Experts of a small language model.
Size: 14 layers, vocabulary 11909, 108M parameters.
Below are experts of layer 9 (counted from 0) of a mixture-of-experts language model. Rows are named router (the router's row for the expert), gate (a neuron's input weights, with its number), up (a neuron's input weights, with its number), down (a neuron's output weights, with its number) and show model dimensions 384-511. Each number is 200 + 20 x the weight over its row's rms, rounded and kept within 0 to 999.
After each expert's rows: "comes after" lists some tokens at least twice as common just before its tokens as in all text; "comes before" lists some tokens at least twice as common just after its tokens as in all text. This comes from a sample of Wikipedia text that the model never trained on. Tokens count by the router's weight.

# expert 0
router,158,190,171,223,167,219,185,194,200,228,225,189,242,212,175,201,198,226,174,195,183,198,199,236,221,193,221,176,219,194,228,172,183,167,195,196,183,202,212,203,206,196,214,231,206,202,204,217,186,188,177,178,192,191,205,205,215,237,202,197,234,208,220,176,237,211,240,179,185,230,207,236,191,168,159,196,245,184,179,194,189,154,199,194,223,177,185,199,224,198,185,198,214,192,205,187,196,213,220,173,218,229,201,183,196,201,205,230,189,186,194,217,215,214,204,204,164,173,167,197,209,225,188,205,203,198,186,166
gate0,196,200,161,219,126,183,179,159,195,207,174,169,178,206,194,189,193,193,199,204,181,195,200,195,177,215,195,186,180,205,197,213,226,202,175,206,216,215,228,221,217,185,171,208,207,201,198,203,196,212,217,191,202,195,210,179,221,186,174,175,216,185,212,217,223,203,201,248,206,225,209,184,194,218,176,175,205,206,185,191,183,211,206,211,202,190,187,224,195,194,206,200,272,208,158,191,160,201,215,204,170,193,194,206,175,198,202,156,199,207,214,222,185,177,209,196,209,209,228,207,224,198,162,200,199,200,239,198
up0,178,264,207,211,162,194,181,220,195,200,228,198,231,180,222,208,212,187,183,224,203,204,183,195,199,200,210,195,227,155,210,221,190,233,205,180,202,190,215,212,225,204,206,208,199,196,210,171,162,212,165,228,198,187,223,218,210,204,208,207,202,214,183,201,200,198,219,221,215,209,193,204,197,194,196,229,170,167,221,180,225,154,228,192,198,248,147,220,177,172,182,184,171,186,177,193,210,196,193,187,185,190,206,176,233,186,176,212,188,195,199,239,200,193,198,192,223,198,246,227,189,172,193,205,172,187,242,168
down0,177,189,212,222,210,200,266,207,217,222,183,220,206,200,197,160,196,202,166,212,230,204,204,192,163,202,186,183,178,195,208,165,226,186,215,219,199,179,169,208,194,204,220,191,165,180,215,219,203,201,211,194,183,215,195,203,216,200,208,248,168,199,203,205,165,188,199,208,206,178,207,200,171,215,190,168,212,199,222,244,203,215,193,206,220,240,182,193,207,169,189,208,181,189,200,231,258,209,233,196,213,192,199,208,206,227,186,200,198,192,233,178,209,212,182,209,183,157,170,218,203,224,160,252,197,194,166,212
gate1,175,205,215,203,206,185,199,201,249,200,203,174,151,215,167,160,195,238,212,204,159,221,217,231,177,191,189,182,188,199,219,195,202,202,165,220,197,230,210,230,198,229,207,218,183,224,192,181,194,192,202,193,200,204,218,232,221,199,231,197,227,185,175,190,177,196,194,215,198,197,183,194,222,193,181,223,191,264,180,206,195,141,196,199,173,193,224,204,218,216,199,194,210,195,206,216,205,193,202,199,190,200,207,235,197,230,229,224,196,214,212,197,239,187,215,187,180,200,177,160,213,195,187,225,222,211,213,212
up1,171,195,221,209,194,205,190,200,214,202,199,181,214,184,204,189,207,185,200,218,226,200,205,205,168,212,193,216,199,221,202,202,205,203,207,203,192,219,203,216,199,209,232,231,204,166,179,195,209,190,189,206,184,175,251,211,201,168,205,178,204,199,206,159,204,214,210,200,185,178,178,199,201,156,205,202,206,189,166,174,232,221,164,200,183,199,178,197,202,218,189,186,205,210,207,173,225,184,185,174,217,186,161,205,210,202,193,202,209,189,201,183,197,181,209,196,213,196,203,199,187,189,199,206,178,226,267,246
down1,218,185,189,186,157,206,217,202,193,199,222,186,201,179,206,224,185,213,202,234,271,216,189,198,190,233,193,181,205,200,235,229,210,184,219,168,196,194,158,203,186,209,189,185,176,220,195,202,184,215,178,180,170,199,208,195,200,219,213,203,206,218,195,198,211,219,180,243,209,234,212,196,183,199,227,179,208,206,200,229,202,221,219,184,173,174,183,200,224,233,200,204,229,163,203,200,243,251,196,187,213,189,239,190,208,200,162,221,186,187,208,197,271,218,200,181,212,191,202,212,189,205,186,248,209,136,212,174
gate2,208,220,215,232,205,263,198,146,180,210,170,146,185,199,149,252,189,225,208,192,213,197,200,208,205,207,200,197,201,185,198,221,195,215,204,197,242,205,192,220,196,208,194,226,196,223,212,181,218,198,180,213,196,217,196,209,227,227,196,246,196,200,213,186,175,172,198,160,176,180,200,223,203,171,219,210,189,244,206,176,173,201,196,194,207,200,195,233,207,200,202,222,218,191,175,178,223,219,225,178,210,178,184,190,206,175,203,172,194,200,166,217,227,203,209,218,199,201,167,209,181,188,193,195,242,187,197,221
up2,152,171,198,237,206,176,178,204,220,192,219,232,231,204,196,150,168,198,223,239,208,174,196,175,164,157,226,190,194,173,188,194,194,184,186,203,200,189,192,195,197,227,192,194,170,190,215,151,167,192,174,225,202,201,177,193,229,219,212,185,192,219,201,173,219,199,192,214,196,223,217,213,187,225,222,201,212,204,203,200,200,208,214,196,208,237,219,164,228,210,198,179,245,166,205,207,201,189,200,216,199,198,251,199,203,180,213,201,224,219,227,158,192,199,183,194,194,194,229,222,171,214,190,186,206,211,211,176
down2,184,188,245,241,179,221,228,206,203,212,203,233,190,197,234,201,219,201,214,200,168,187,204,237,201,203,199,201,172,202,196,223,229,200,218,239,194,201,208,174,223,194,198,190,162,223,239,198,204,206,167,208,217,172,211,205,191,224,224,233,166,187,222,178,182,196,210,191,195,199,199,211,219,202,211,189,213,194,239,178,152,188,231,232,200,203,219,260,217,195,203,228,177,184,245,186,239,221,204,218,199,207,196,261,207,204,200,205,191,191,200,203,194,211,203,189,199,190,194,204,154,201,203,173,216,215,188,217
comes after: "\n", ")", "\"", ".", " also==", " DF"
comes before: "-", "|", " USA", " ENG", " John", " Born:"

# expert 30
router,212,221,173,214,188,199,167,187,210,157,219,191,168,193,180,195,203,211,195,222,186,198,188,187,184,195,217,211,216,155,193,212,202,221,225,207,207,191,203,199,168,214,225,186,182,178,166,220,207,200,190,228,187,234,200,219,188,191,170,195,174,216,201,181,202,227,237,215,216,226,187,221,180,212,190,204,185,192,206,198,173,199,208,178,185,196,179,231,234,224,158,218,202,242,174,179,183,191,180,185,186,191,194,225,233,167,222,207,204,127,195,231,184,181,183,235,223,210,201,216,202,184,196,174,195,221,171,194
gate0,193,199,197,207,233,204,214,189,176,199,200,165,159,236,195,204,225,198,205,182,222,167,194,200,165,190,242,188,202,187,216,172,219,172,198,200,160,172,160,172,198,197,196,192,235,173,195,208,149,202,203,210,218,193,195,191,185,204,230,207,177,181,219,208,198,201,213,185,217,174,204,233,214,181,200,215,204,216,191,216,207,208,199,212,188,195,223,227,195,199,152,159,203,204,203,177,207,233,186,224,211,213,236,209,217,186,215,210,203,177,204,225,187,154,217,201,208,214,209,215,199,217,175,157,202,204,187,204
up0,195,209,195,218,197,198,214,192,179,203,178,196,186,207,178,168,179,197,204,188,202,211,200,153,229,198,202,233,204,206,209,175,195,200,209,193,164,183,213,198,208,177,178,202,222,215,199,183,233,212,231,172,251,247,198,187,213,200,195,194,174,240,198,211,208,198,187,198,176,222,209,158,191,161,215,203,203,222,147,222,215,207,212,200,200,200,202,186,164,174,229,214,238,209,227,212,199,202,183,193,161,215,198,203,166,233,220,192,217,203,163,212,220,187,173,205,190,230,222,183,173,203,193,187,195,150,201,207
down0,233,177,189,215,190,237,217,173,217,170,204,196,197,181,180,207,149,213,228,196,233,186,199,183,190,207,189,205,171,200,208,198,172,220,205,229,263,199,241,229,187,187,202,191,226,202,200,222,223,196,189,192,201,188,176,206,190,199,195,197,194,161,248,199,225,197,208,206,215,230,223,210,208,185,232,224,199,201,209,200,200,204,199,167,226,206,189,209,200,213,218,220,183,198,162,215,233,167,201,179,193,185,208,193,198,174,202,148,203,187,203,200,232,199,196,212,183,217,196,184,163,183,212,221,166,213,196,212
gate1,234,166,201,201,171,189,196,214,223,215,227,196,179,199,184,201,224,157,190,186,158,219,171,173,214,223,198,198,189,195,211,213,218,200,200,214,209,197,173,197,222,206,192,180,214,192,226,211,224,228,201,205,205,199,215,171,225,165,166,191,201,185,200,203,187,159,209,201,174,178,165,150,208,224,208,234,200,192,227,203,199,172,212,176,160,200,239,221,245,185,208,232,202,195,174,201,207,197,216,208,191,173,180,215,223,179,151,209,226,189,172,202,188,201,157,198,200,188,201,187,193,199,200,230,187,185,224,237
up1,199,186,174,191,197,211,202,185,203,203,239,213,162,230,205,182,198,171,259,232,250,225,226,210,209,195,219,179,185,186,231,189,221,169,201,211,198,205,203,210,188,198,199,210,189,276,200,239,177,220,194,216,182,200,203,205,209,211,217,183,200,209,220,228,186,192,229,245,202,203,175,191,176,216,215,192,208,195,213,199,170,212,218,217,226,207,201,208,199,196,215,213,212,214,202,191,211,192,205,206,204,184,201,206,214,192,166,257,172,202,200,211,209,202,180,207,196,209,194,183,205,188,176,217,186,230,181,211
down1,193,213,215,203,197,197,173,185,256,204,193,198,231,225,212,206,206,175,168,216,186,215,272,185,214,195,194,183,214,209,183,171,230,172,215,193,194,188,204,198,210,172,217,178,229,249,181,216,204,170,215,200,200,187,177,189,221,214,183,196,191,201,189,203,203,177,208,200,225,224,178,170,180,197,202,202,182,194,199,191,201,172,175,206,173,200,155,200,194,241,154,180,210,228,175,198,191,193,200,218,208,171,202,221,187,220,204,198,201,206,202,222,211,216,216,191,165,202,221,196,215,202,161,204,194,193,205,183
gate2,189,180,169,215,195,211,214,201,203,212,171,223,223,202,200,172,234,172,169,203,187,220,206,179,200,189,203,194,215,200,212,205,172,195,201,201,199,183,197,227,201,192,238,156,177,197,208,244,221,213,204,216,184,193,210,149,180,190,208,205,201,175,185,216,201,216,195,214,186,186,158,189,213,207,217,180,235,190,226,184,208,203,208,206,202,184,181,207,190,134,205,217,232,194,201,201,200,187,183,202,211,193,207,180,174,200,199,202,202,192,178,222,194,152,202,191,198,243,185,200,211,221,183,191,225,194,202,177
up2,205,193,233,207,182,192,229,160,217,173,262,197,147,209,179,202,206,207,205,204,188,210,196,199,166,195,230,191,198,209,176,181,206,202,165,196,211,202,201,208,211,209,167,251,189,183,181,223,191,200,171,260,236,226,193,187,183,226,205,213,219,208,210,209,200,159,211,212,223,206,204,202,181,202,152,206,227,188,209,234,184,223,170,195,184,217,170,189,171,202,217,192,204,198,204,201,205,190,237,218,194,184,239,202,176,170,228,211,204,210,209,218,169,201,154,236,186,233,190,196,171,196,158,201,203,210,200,192
down2,200,191,153,192,187,145,200,190,227,205,201,187,157,196,211,194,180,181,199,244,207,208,203,199,198,193,194,164,178,222,182,208,191,208,180,208,192,194,202,181,235,247,217,175,220,196,195,207,199,142,201,181,205,174,198,172,200,149,218,200,234,234,219,233,191,214,200,209,203,202,238,232,208,183,169,170,200,224,203,192,199,225,201,184,225,176,215,168,169,185,162,167,190,209,189,209,172,204,204,205,232,203,199,203,205,166,220,190,212,210,181,206,209,219,197,201,208,204,188,200,211,191,184,197,206,196,226,197
comes after: " |", " 0", "|", " ", " 1", " 2"
comes before: " |", " 0", " ", " 1", " 2", " 3"

# expert 19
router,229,195,235,195,206,220,181,213,194,198,206,213,212,232,219,174,205,208,190,216,182,191,198,189,166,211,217,201,163,202,210,211,204,193,195,221,174,210,196,193,206,206,205,210,172,200,183,197,192,217,220,209,213,169,200,193,194,197,222,200,218,193,206,206,211,220,218,221,191,198,209,160,199,217,206,190,170,183,182,225,183,225,207,194,205,231,260,245,184,178,162,213,210,178,129,221,233,205,205,250,177,185,218,189,202,180,200,194,186,198,208,178,232,175,200,222,201,220,204,225,198,199,213,183,216,196,229,210
gate0,174,188,212,189,177,196,213,217,192,173,192,216,194,216,185,203,215,192,239,159,188,165,202,230,217,194,204,217,196,180,198,193,207,217,172,203,225,186,217,168,227,194,211,215,225,207,242,196,204,258,181,192,194,190,205,219,216,254,204,201,215,220,206,189,183,214,210,196,198,207,237,211,197,185,189,198,251,158,166,197,188,196,212,222,172,205,163,146,239,200,209,186,195,181,210,186,217,215,208,218,204,174,154,188,192,199,211,169,216,182,205,214,208,195,252,160,206,186,206,186,162,227,188,185,186,177,228,198
up0,196,209,185,212,208,223,173,138,229,192,175,203,175,189,196,204,179,177,232,225,202,200,231,200,206,199,171,217,200,209,156,212,177,188,222,209,199,233,208,205,204,205,160,152,213,208,202,180,191,177,186,185,163,212,200,221,188,203,214,186,196,191,183,204,204,200,195,191,206,233,207,189,223,238,158,207,203,217,206,243,236,198,204,234,230,206,200,217,193,184,198,176,210,191,198,195,191,196,188,207,178,234,178,253,198,217,227,195,165,170,216,196,196,169,187,217,220,224,200,245,228,197,174,195,225,166,209,201
down0,184,224,189,216,220,221,163,173,225,214,181,201,200,198,188,237,177,206,242,196,200,220,195,196,231,178,193,202,194,217,182,229,172,205,219,203,220,216,223,262,178,199,185,195,192,189,219,187,199,220,184,214,196,245,234,210,198,208,209,178,213,200,229,200,232,189,223,209,204,195,230,221,191,203,193,200,210,198,219,207,185,238,200,197,218,203,216,183,187,194,190,160,206,227,181,185,250,199,188,193,204,197,245,207,207,221,211,186,172,175,199,210,182,182,185,190,209,232,180,223,201,207,222,185,223,191,204,169
gate1,187,204,200,211,200,200,202,233,219,191,204,201,248,199,194,194,177,207,198,239,183,195,186,183,197,179,184,198,222,221,220,197,179,211,216,204,217,176,200,223,198,184,225,219,163,205,225,227,199,223,178,195,227,226,207,210,187,186,221,196,191,200,205,206,212,177,220,214,206,181,210,204,179,180,208,185,195,198,224,212,200,215,241,211,192,213,187,201,153,205,152,167,236,233,204,193,178,180,184,171,232,234,211,214,188,202,208,188,258,144,181,222,234,197,194,222,163,209,176,189,183,203,186,204,211,215,192,207
up1,211,192,212,219,230,248,189,202,202,208,200,241,195,187,201,189,203,235,195,202,203,178,184,240,196,194,232,235,195,249,198,206,197,193,200,191,167,203,187,204,196,216,194,214,225,221,202,196,200,185,206,197,193,206,231,206,244,201,187,244,170,183,173,186,212,225,236,196,175,172,173,213,229,172,191,214,198,238,194,196,188,201,205,203,185,160,208,174,219,201,220,201,193,196,221,223,226,208,200,202,209,185,201,158,227,201,182,192,164,190,152,225,208,177,205,216,230,201,201,197,202,219,206,233,184,200,205,192
down1,218,214,227,193,175,207,199,215,174,157,219,198,241,165,199,181,198,218,224,195,194,190,202,207,220,185,200,203,188,207,187,169,218,192,208,209,195,230,253,195,209,181,221,194,200,201,201,203,199,209,203,192,204,158,200,197,236,200,179,200,205,199,198,188,210,206,192,232,232,199,199,177,205,200,188,193,212,175,210,199,242,231,230,203,206,167,166,221,185,211,220,204,209,191,239,158,208,209,199,228,221,172,232,176,203,213,226,248,205,202,244,169,188,195,183,218,222,219,208,214,216,202,173,174,186,212,197,198
gate2,212,212,257,201,202,189,186,207,188,215,237,236,181,202,239,225,197,202,220,170,219,201,215,158,224,207,226,199,158,203,216,193,169,210,215,204,211,213,210,189,205,212,203,209,201,197,182,221,213,210,154,182,199,215,186,215,188,204,231,183,173,189,167,231,207,189,194,231,185,232,213,203,225,212,204,205,195,182,214,193,228,226,204,187,202,184,219,196,202,206,224,201,197,208,198,227,190,199,200,164,169,177,202,222,183,205,227,219,200,236,183,203,195,177,202,158,193,203,179,245,214,203,175,210,210,216,183,197
up2,220,209,238,201,163,196,201,192,190,199,201,198,194,198,208,199,183,198,189,199,212,207,201,214,203,168,211,200,202,178,202,192,188,199,190,215,244,177,203,239,198,196,194,193,214,200,206,180,224,181,210,194,196,187,191,203,192,250,231,205,234,188,186,128,182,211,180,198,209,201,197,202,190,209,181,200,200,214,183,243,202,217,154,195,192,201,228,203,208,215,217,211,185,161,185,173,167,208,210,201,219,194,206,197,200,172,223,235,183,171,225,200,233,219,197,199,189,205,217,185,200,199,252,180,174,204,177,192
down2,197,205,208,217,208,216,171,242,225,227,175,199,221,176,196,180,209,190,200,177,210,173,209,197,201,202,202,188,206,197,152,237,220,156,199,165,197,196,214,220,258,200,201,223,187,146,200,189,210,204,209,185,185,196,181,211,180,240,192,219,190,200,178,213,162,190,198,228,197,199,205,239,215,197,222,203,204,211,186,199,223,200,213,198,205,224,213,220,200,199,193,218,192,204,199,184,200,242,200,198,206,199,201,186,181,186,192,186,164,200,224,146,190,194,192,190,213,212,229,198,191,195,185,194,199,210,195,173
comes after: " the", " a", " his", "'s", " The", " their"
comes before: " of", ".", " in", " and", " to", " for"

# expert 7
router,222,230,195,232,205,199,198,202,223,202,211,185,193,234,210,213,210,182,197,186,171,223,235,196,202,207,202,187,197,169,195,242,202,203,181,209,236,186,198,205,173,270,209,183,248,202,229,208,211,195,220,247,228,197,184,176,185,185,200,211,211,188,204,185,181,176,234,230,198,232,216,227,163,177,200,170,221,225,216,196,191,208,215,199,190,178,193,200,192,235,214,181,201,189,177,163,183,225,171,178,185,168,151,209,151,206,193,192,193,204,226,217,172,173,210,217,155,202,181,198,211,189,193,181,193,204,205,203
gate0,189,236,215,205,201,209,184,159,178,207,204,222,231,207,256,191,196,185,175,197,208,183,262,184,219,188,183,238,188,185,179,227,237,215,204,194,200,194,234,268,178,196,204,198,207,208,196,206,182,198,199,207,189,179,194,232,164,179,223,227,199,205,218,172,191,163,199,199,174,150,198,212,171,214,173,187,207,212,212,200,180,216,197,184,183,195,196,194,221,180,221,194,171,199,200,203,199,211,226,208,212,209,168,237,201,209,197,195,199,204,194,154,215,231,224,193,226,191,224,215,198,220,245,225,207,166,182,231
up0,221,200,229,190,197,188,208,188,190,205,158,214,200,185,197,219,209,202,209,150,200,196,198,207,183,211,227,214,232,188,210,187,205,193,203,225,193,216,188,190,182,203,203,195,221,181,241,206,195,200,211,226,233,224,201,206,193,195,175,206,216,198,184,230,189,211,188,222,195,185,237,197,179,159,206,217,209,189,238,209,217,210,191,180,189,228,228,237,200,203,189,191,227,212,203,174,201,225,231,200,199,213,155,197,226,211,209,240,198,224,192,169,205,197,215,199,174,188,199,197,194,209,156,204,227,182,208,215
down0,204,240,208,221,204,186,189,183,194,180,187,201,205,182,213,206,204,202,227,219,224,212,218,207,173,170,183,216,214,203,209,195,200,199,205,225,200,211,176,210,206,203,192,203,202,169,196,177,187,176,194,170,218,205,235,194,239,196,203,158,197,175,264,219,184,197,206,224,202,240,171,205,218,189,186,219,213,205,212,188,189,206,193,204,202,169,180,198,190,191,200,210,185,220,170,166,199,193,183,254,208,201,180,223,207,191,208,220,176,210,203,215,190,176,199,197,194,205,195,195,166,186,145,208,166,204,192,216
gate1,194,201,215,199,202,237,246,200,188,215,198,198,180,187,218,193,191,217,197,173,198,193,231,211,163,217,210,204,212,180,187,211,237,189,199,181,174,215,182,210,216,180,200,176,206,246,214,212,210,180,184,204,185,200,176,219,175,148,201,190,206,261,227,205,228,202,192,214,209,178,201,157,175,214,212,177,163,216,242,197,193,202,188,217,196,200,238,197,199,265,157,197,175,221,247,201,179,191,216,214,203,199,175,205,195,169,171,215,216,198,226,206,194,198,231,189,196,189,201,238,204,241,198,168,183,205,196,200
up1,227,236,223,223,220,184,187,199,174,212,189,163,214,207,188,201,232,198,192,168,202,203,203,193,208,189,171,192,193,194,244,181,222,182,191,228,191,168,197,218,226,198,189,184,200,189,209,194,191,187,201,192,214,174,215,209,178,217,167,218,221,178,201,200,225,188,191,218,196,192,188,205,199,214,209,177,198,137,195,191,162,219,206,240,204,195,199,222,229,204,200,216,156,220,208,174,192,188,196,219,206,197,175,209,214,209,202,204,235,220,195,214,209,205,199,207,184,195,191,202,196,182,173,186,198,216,179,210
down1,231,190,205,187,186,197,193,219,238,205,185,206,219,204,198,227,204,193,170,210,202,173,168,211,199,208,186,219,201,197,219,194,240,239,180,200,180,212,208,195,231,206,231,206,178,210,174,182,209,252,199,187,220,184,234,196,203,209,202,202,249,156,147,215,227,194,193,222,179,219,201,161,197,224,189,177,253,218,184,204,200,219,213,179,213,213,198,199,222,201,186,204,207,229,188,242,200,195,213,192,173,220,169,186,174,182,224,166,211,184,215,194,209,225,199,242,173,191,208,218,208,193,180,201,228,196,234,179
gate2,198,198,197,170,225,202,236,211,184,196,221,225,186,231,193,176,209,204,223,183,205,214,208,206,207,241,169,202,191,202,206,198,204,197,195,210,202,173,205,209,193,199,233,212,216,193,215,207,211,200,196,208,188,229,214,205,221,181,200,203,184,211,205,191,227,217,165,192,178,188,148,231,199,272,204,199,170,219,211,202,209,235,199,198,229,185,188,206,191,248,170,213,174,214,213,192,187,204,209,225,213,189,201,195,175,191,178,205,210,206,207,168,174,205,178,151,182,198,182,182,182,182,195,225,248,186,199,189
up2,194,207,201,230,214,214,206,202,200,188,194,187,194,201,194,228,186,215,235,204,212,191,196,213,200,138,229,199,224,191,243,231,197,205,172,201,159,231,180,204,212,208,218,205,181,163,186,223,184,225,198,208,200,197,188,194,186,226,213,188,208,195,206,213,200,200,185,175,185,215,201,197,185,166,202,186,217,173,223,202,200,196,189,202,202,208,216,236,244,214,212,196,184,206,185,201,205,195,213,204,155,200,184,197,237,200,231,194,235,193,197,252,190,185,233,193,225,198,193,212,219,206,188,200,240,222,167,220
down2,244,192,206,206,192,252,205,219,216,198,191,196,194,157,220,192,220,178,153,258,205,218,203,179,182,149,225,227,224,219,216,185,181,216,181,201,164,197,183,188,202,204,195,154,174,205,188,229,194,178,206,199,181,193,199,196,196,233,208,211,235,187,227,223,211,165,157,204,205,196,198,211,232,178,201,175,203,204,237,222,213,205,232,183,202,186,204,204,220,199,195,199,211,205,192,205,187,218,214,197,184,215,195,198,194,200,204,202,206,207,175,195,167,190,177,217,204,203,207,198,232,237,209,188,200,219,204,237
comes after: " |", " ", ".", ")", "|---|---|---|---|---|---|", "|---|---|---|"
comes before: "\n", "|", " The", "-", " ", " In"

# expert 29
router,183,196,178,154,184,169,168,192,230,188,195,187,177,211,161,186,174,212,222,228,201,234,215,228,213,185,214,164,231,225,223,218,223,189,172,248,210,190,202,213,185,216,157,207,220,242,210,189,215,217,197,198,219,220,193,181,183,190,204,180,208,213,215,233,203,165,165,167,185,198,200,198,185,215,175,222,198,187,239,195,227,202,211,193,211,215,187,216,179,233,208,229,220,233,173,167,226,240,195,216,190,200,221,181,226,201,187,246,218,202,230,195,208,215,185,190,197,172,198,183,182,161,220,221,168,176,225,202
gate0,205,181,168,165,196,205,140,186,178,201,195,198,149,210,188,214,197,219,196,215,214,251,212,215,187,181,187,215,205,186,189,192,176,200,202,231,164,200,204,212,196,221,218,176,203,156,189,207,159,195,210,214,195,189,201,185,237,256,206,199,193,190,203,187,227,181,181,229,202,192,193,184,214,192,184,184,190,177,189,212,212,145,223,208,200,199,216,201,187,214,164,220,210,167,210,187,214,201,202,215,219,209,177,197,185,219,191,194,202,242,186,203,198,203,209,197,231,209,194,214,171,206,212,207,199,215,197,194
up0,216,194,175,184,204,195,199,205,202,180,218,171,217,224,205,171,186,198,256,212,177,147,146,200,224,179,200,212,227,268,197,209,194,190,228,174,193,160,221,198,219,195,201,197,208,221,173,213,209,200,188,202,186,187,194,205,187,198,195,156,195,199,245,232,232,207,195,187,192,157,204,149,218,203,196,186,208,157,205,184,210,218,226,218,194,195,173,209,179,201,159,210,160,200,204,193,239,227,189,213,197,192,207,198,169,190,167,241,202,218,214,204,202,215,194,199,189,200,211,153,171,201,229,187,184,207,219,186
down0,201,174,165,176,137,224,197,202,201,195,207,201,211,187,193,171,241,239,207,154,201,199,191,211,200,221,182,193,212,223,227,204,160,217,230,214,188,193,236,206,181,210,183,203,199,179,178,172,210,217,218,189,219,213,228,200,243,203,199,198,199,230,195,185,215,146,186,185,206,208,200,206,218,196,195,211,234,197,166,201,196,223,215,173,201,218,241,179,171,180,237,208,203,180,180,198,204,186,216,177,199,187,201,197,202,201,177,181,199,206,232,186,217,177,203,203,222,208,189,164,200,189,207,200,215,179,200,189
gate1,187,223,229,198,205,215,167,200,243,220,221,226,184,159,196,190,180,198,255,229,190,221,202,207,143,190,184,253,172,200,188,190,216,183,194,144,186,214,193,205,212,250,212,227,187,197,229,205,191,211,195,185,202,214,202,194,208,209,191,222,198,196,229,201,185,204,190,207,192,168,155,159,201,185,177,209,205,185,232,237,200,209,203,197,206,203,198,212,205,200,208,206,242,194,181,195,210,234,240,192,193,177,213,194,163,215,188,196,190,164,165,176,200,203,202,224,217,210,204,205,223,201,241,183,188,214,193,204
up1,201,207,222,183,188,220,191,203,198,192,208,195,187,189,217,196,202,209,237,198,203,200,163,194,159,204,217,174,173,201,196,245,218,201,168,175,170,227,193,187,194,214,198,194,216,201,194,214,189,205,195,170,197,209,204,177,213,160,200,201,227,201,228,207,170,197,210,196,190,175,212,196,196,200,244,196,180,203,221,202,225,229,182,177,245,199,194,215,204,196,243,246,148,181,202,204,166,203,223,219,223,212,225,187,206,170,162,235,160,201,186,208,209,208,200,210,213,197,199,204,187,234,182,198,192,183,203,199
down1,179,222,184,219,213,257,202,205,202,131,217,183,210,184,181,230,230,192,244,186,180,181,217,195,174,196,197,215,216,190,199,227,193,177,186,183,185,201,190,218,211,227,209,192,210,203,176,219,213,213,213,180,192,185,178,180,192,226,224,220,209,183,213,195,189,213,201,216,224,199,187,188,174,189,182,201,190,205,197,173,188,205,182,214,180,180,197,213,169,195,173,181,198,182,184,157,202,205,192,223,221,195,192,188,201,191,206,238,189,189,186,235,211,202,208,218,199,217,178,201,217,185,203,221,190,222,245,191
gate2,207,198,216,202,210,175,169,232,219,227,172,171,205,208,205,215,193,213,194,227,208,226,203,198,191,200,236,231,200,238,229,213,201,188,211,193,158,204,201,223,235,200,175,186,229,197,180,235,211,217,214,200,184,169,150,186,184,206,212,238,206,214,216,231,190,197,202,179,230,247,213,163,216,187,169,179,138,196,205,188,225,191,224,227,201,210,209,167,208,200,207,187,211,213,233,187,224,210,200,200,196,203,200,188,205,234,217,194,165,231,169,194,189,190,185,211,178,209,218,238,220,195,186,214,181,196,209,175
up2,175,210,209,236,153,198,192,211,197,218,195,195,213,199,196,208,243,201,180,206,217,212,208,188,215,187,188,194,159,212,194,216,200,202,200,189,184,224,186,166,203,201,214,190,199,207,224,208,191,197,200,198,163,194,197,223,244,185,173,182,157,177,226,209,185,220,166,204,200,154,181,205,196,195,203,202,202,204,199,205,183,210,193,223,156,218,198,174,213,192,199,162,210,249,191,198,170,254,210,193,171,199,158,198,207,194,212,241,238,236,230,206,229,199,186,195,221,230,202,213,213,199,233,159,194,204,205,185
down2,190,196,208,209,189,199,206,191,250,197,193,212,216,201,201,166,209,182,231,217,209,200,195,219,196,165,226,206,188,200,201,221,235,195,198,196,204,226,204,200,226,146,227,201,197,156,199,193,193,208,220,188,189,204,189,210,192,230,195,192,253,121,179,206,217,220,243,202,196,197,192,172,173,202,213,209,216,206,201,226,220,195,198,206,174,216,203,171,228,212,210,202,202,196,177,186,219,236,210,196,211,181,195,196,213,174,203,210,185,197,184,198,209,189,161,194,223,184,232,184,192,213,210,169,219,191,218,205
comes after: "\n", " =", ".", "==", " ==", "==="
comes before: "\n", "The", "In", "==", "|", "M"